From a checkpoint of a small mixture-of-experts model trained on Wikipedia: 128 SwiGLU neurons an expert.
Below are experts of layer 5 (counted from 0) of a mixture-of-experts language model. Rows are named router (the router's row for the expert) and show model dimensions 128-191. Each number is 500 + 25 x the weight over its row's rms, rounded and kept within 0 to 999. Numbers have three digits each.
After each expert's rows: "raises" lists some tokens whose logits its average output raises strongly, later layers aside; "mostly gets" lists some tokens that are sent to it at least half of the time. This comes from a sample of Wikipedia text that the model never trained on.

# expert 41
router:508471512477506475509488529493522514458484490491508495491500533496489508512515508502468458500560499508495504504530462518522519471492501533446475493502510451537486471512470487449525511524531562
raises: "L", "t", "ed", "P"
mostly gets: "/", " un", "_", " Un", "–", " −"

# expert 44
router:492538479467478511495520529537460494478546518539517511477503520520504510524512499550545508514451494541540496539532508474495486521497480544503503491484521465501536528512534482516524503511477447
raises: ",", " and", " in", " (", ".", " of"
mostly gets: " University", " School", " government", " district", " city", " group"

# expert 8
router:505495498517480501506478449465517497480490504557493532490512469516541526458511491512495498508474503531498477508503504512498537504526525450479471513540455526514512553504468523498523455485498480
raises: " the", " a", " its", " his"
mostly gets: " and", " with", " for", " or", " into", " including"

# expert 37
router:531484538485497510480505512482479505492542492510507524511508443485458544535509456515476503518476505517554507499508511506524536494520473491485524510520536459501531520517504507516458461480490489
raises: "ed", "ing", "-"
mostly gets: " can", " will", " could", " rest", " may", " imp"

# expert 11
router:493505512464538464543513493541502481481492513498484486489514538456488489467489497489491472463467491490512445451465479528518509484475508523472507462516457488498452501463467488502469492485550545
raises: "gen", "se", "f", "ci", "to", "fa"
mostly gets: "See", " non", " Best", " Prime", " mid", " List"

# expert 17
router:494504482462512483539558499531459494450506470495484530502493518503548469504517517498513494488495482520471479526521558508482520497498496496543524536526501481547474502477477486484512469513539496
raises: "\n", "=", "\n\n", " \"", "-"
mostly gets: "See", "Early", " Goals", "History", "General", " statistics"

# expert 45
router:516497450518513495454493486523483544513458454498513519463476475471453548521499512520437510488509478465513502483499482477511544481486472493544515476516458528495508452491515517491492504545526504
raises: "ane", "em", "ano"
mostly gets: " Bl", "tt", "pr", " Gl", " Fl", " Dr"

# expert 36
router:500501508465533499484538498540467476489515472547480492488500503527500518502507482492566488488463482533508509518517512462439459521521497509523483483477522469481534499487548476499500498560454468
raises: " in", ",", " and", " of", " with", "."
mostly gets: " years", " life", " members", " people", "ations", " development"

# expert 40
router:458499494515497499544506470478479484496483514468518538536484509516484462482517501469498498508486466497478523449474452453530486518486502466499512513486458462528462490495474496481510488507547484
raises: ":", " of", "us", "s", " (", "="
mostly gets: " MPC", " t", " Votes", " Coordinates", "Scientific", " Phylum"

# expert 35
router:465484483516492528517456520502490500493472539466492492518470473512489463509546515441504498528487484505550531480513510489494518477484538541456516497484522439508477502554510525492542489451514525
raises: " to", ":", " and", ".", " in", " by"
mostly gets: " MPC", " Genus", " Coordinates", " Phylum", " Animalia", " Born"

# expert 14
router:468496531514478475531504513501482526510487516525456517532481526459478506519550507493505485492493488480490558506529501497514505467500546518551557498543522516535499485539448504489542477526493526
raises: "-", ".", "s", ",", "/", "al"
mostly gets: "T", "c", " 1984", " 1979", " 1981", " 1980"

# expert 39
router:510518516474518513516507493478552484522484516491502493510552518502494470530517541513501494534528479463490476517484449493527457520462501501544496484518487507490529504487475479524523534526550481
raises: "L", "G", "B", "H", "D", "O"
mostly gets: " \"", " K", " D", " M", " N", " S"

# expert 9
router:507481519476508544529441470461511482502527484484533460519507466476491535534466511472511533450486460510507577540545509490496508510522468513477490521483509498491536508508484531502489565501467526
raises: " in", " to", " on", " as", " with", " for"
mostly gets: " made", " played", " used", " won", " Ad", " received"

# expert 43
router:520514516500478487517525439465521517491504533494511503506488477478528454484511465529511503513528485499493455499468469530486480470508499486501497499523471503493482484489513492462498522529543510
raises: ".", "F", "th", "M", "V", "E"
mostly gets: " 0", " $", " (", " 34", " 4", " 32"

# expert 27
router:479510490496497512505491440532494537489463465475487526509500504501468515503446501483487530487514496542515471522463520514510471514503447456499541504496530516504518552535521504454445480562524518
raises: " of", ",", "s", " in", ".", " and"
mostly gets: " Cup", " Apps", " medalist", " medal", " Final", " Loss"

# expert 20
router:484521481498491487514518481520484486480516515458540468532481555546508511494474550486472549456467487500454516516484492489472519537499528505520516480532473499521474525544503485545520497512502527
raises: "\n", "\n\n", ";", ".", " |", ","
mostly gets: ")", " JPL", " Animalia", " Born", "]", " Synonyms"

# expert 5
router:492527501489475508477474469512511525517496483505499537470520487490490502548524486510495532507509462472510491521458504509508503511497525451473507553523496500492503507486474488532518482534523491
raises: " the", "\n\n", " The", "\n", " |", " A"
mostly gets: " until", " during", " June", " April", " February", " December"

# expert 25
router:470479484508462555503538553482499516512485518462502461474515488514505512492500473526491501528553517477465484446551520476465446465478468505502475462507466509477492483520518495509493477482549490
raises: "o", "l", "g", "k", "s", "d"
mostly gets: " mm", " mi", "ci", "ī", "}", "е"

# expert 47
router:503511491515512477509499503496488486489525516522511486551524520524506475524515520536517466491475551521480501538515514490481467516544504506522502495476523501479546491444567476507507496514476498
raises: ",", ".", " and", " (", " in", " as"
mostly gets: " York", " States", " Australia", " America", " California", " University"

# expert 15
router:512492514487488515514540478502518513488502505459513512478523441549526445501489472470498456508506515493504505511482490532458531488500505508493497514496501517553501563493500479495495492497482438
raises: " the", " a", " he", " it", " an", " this"
mostly gets: " which", " that", " where", " when", " but", " while"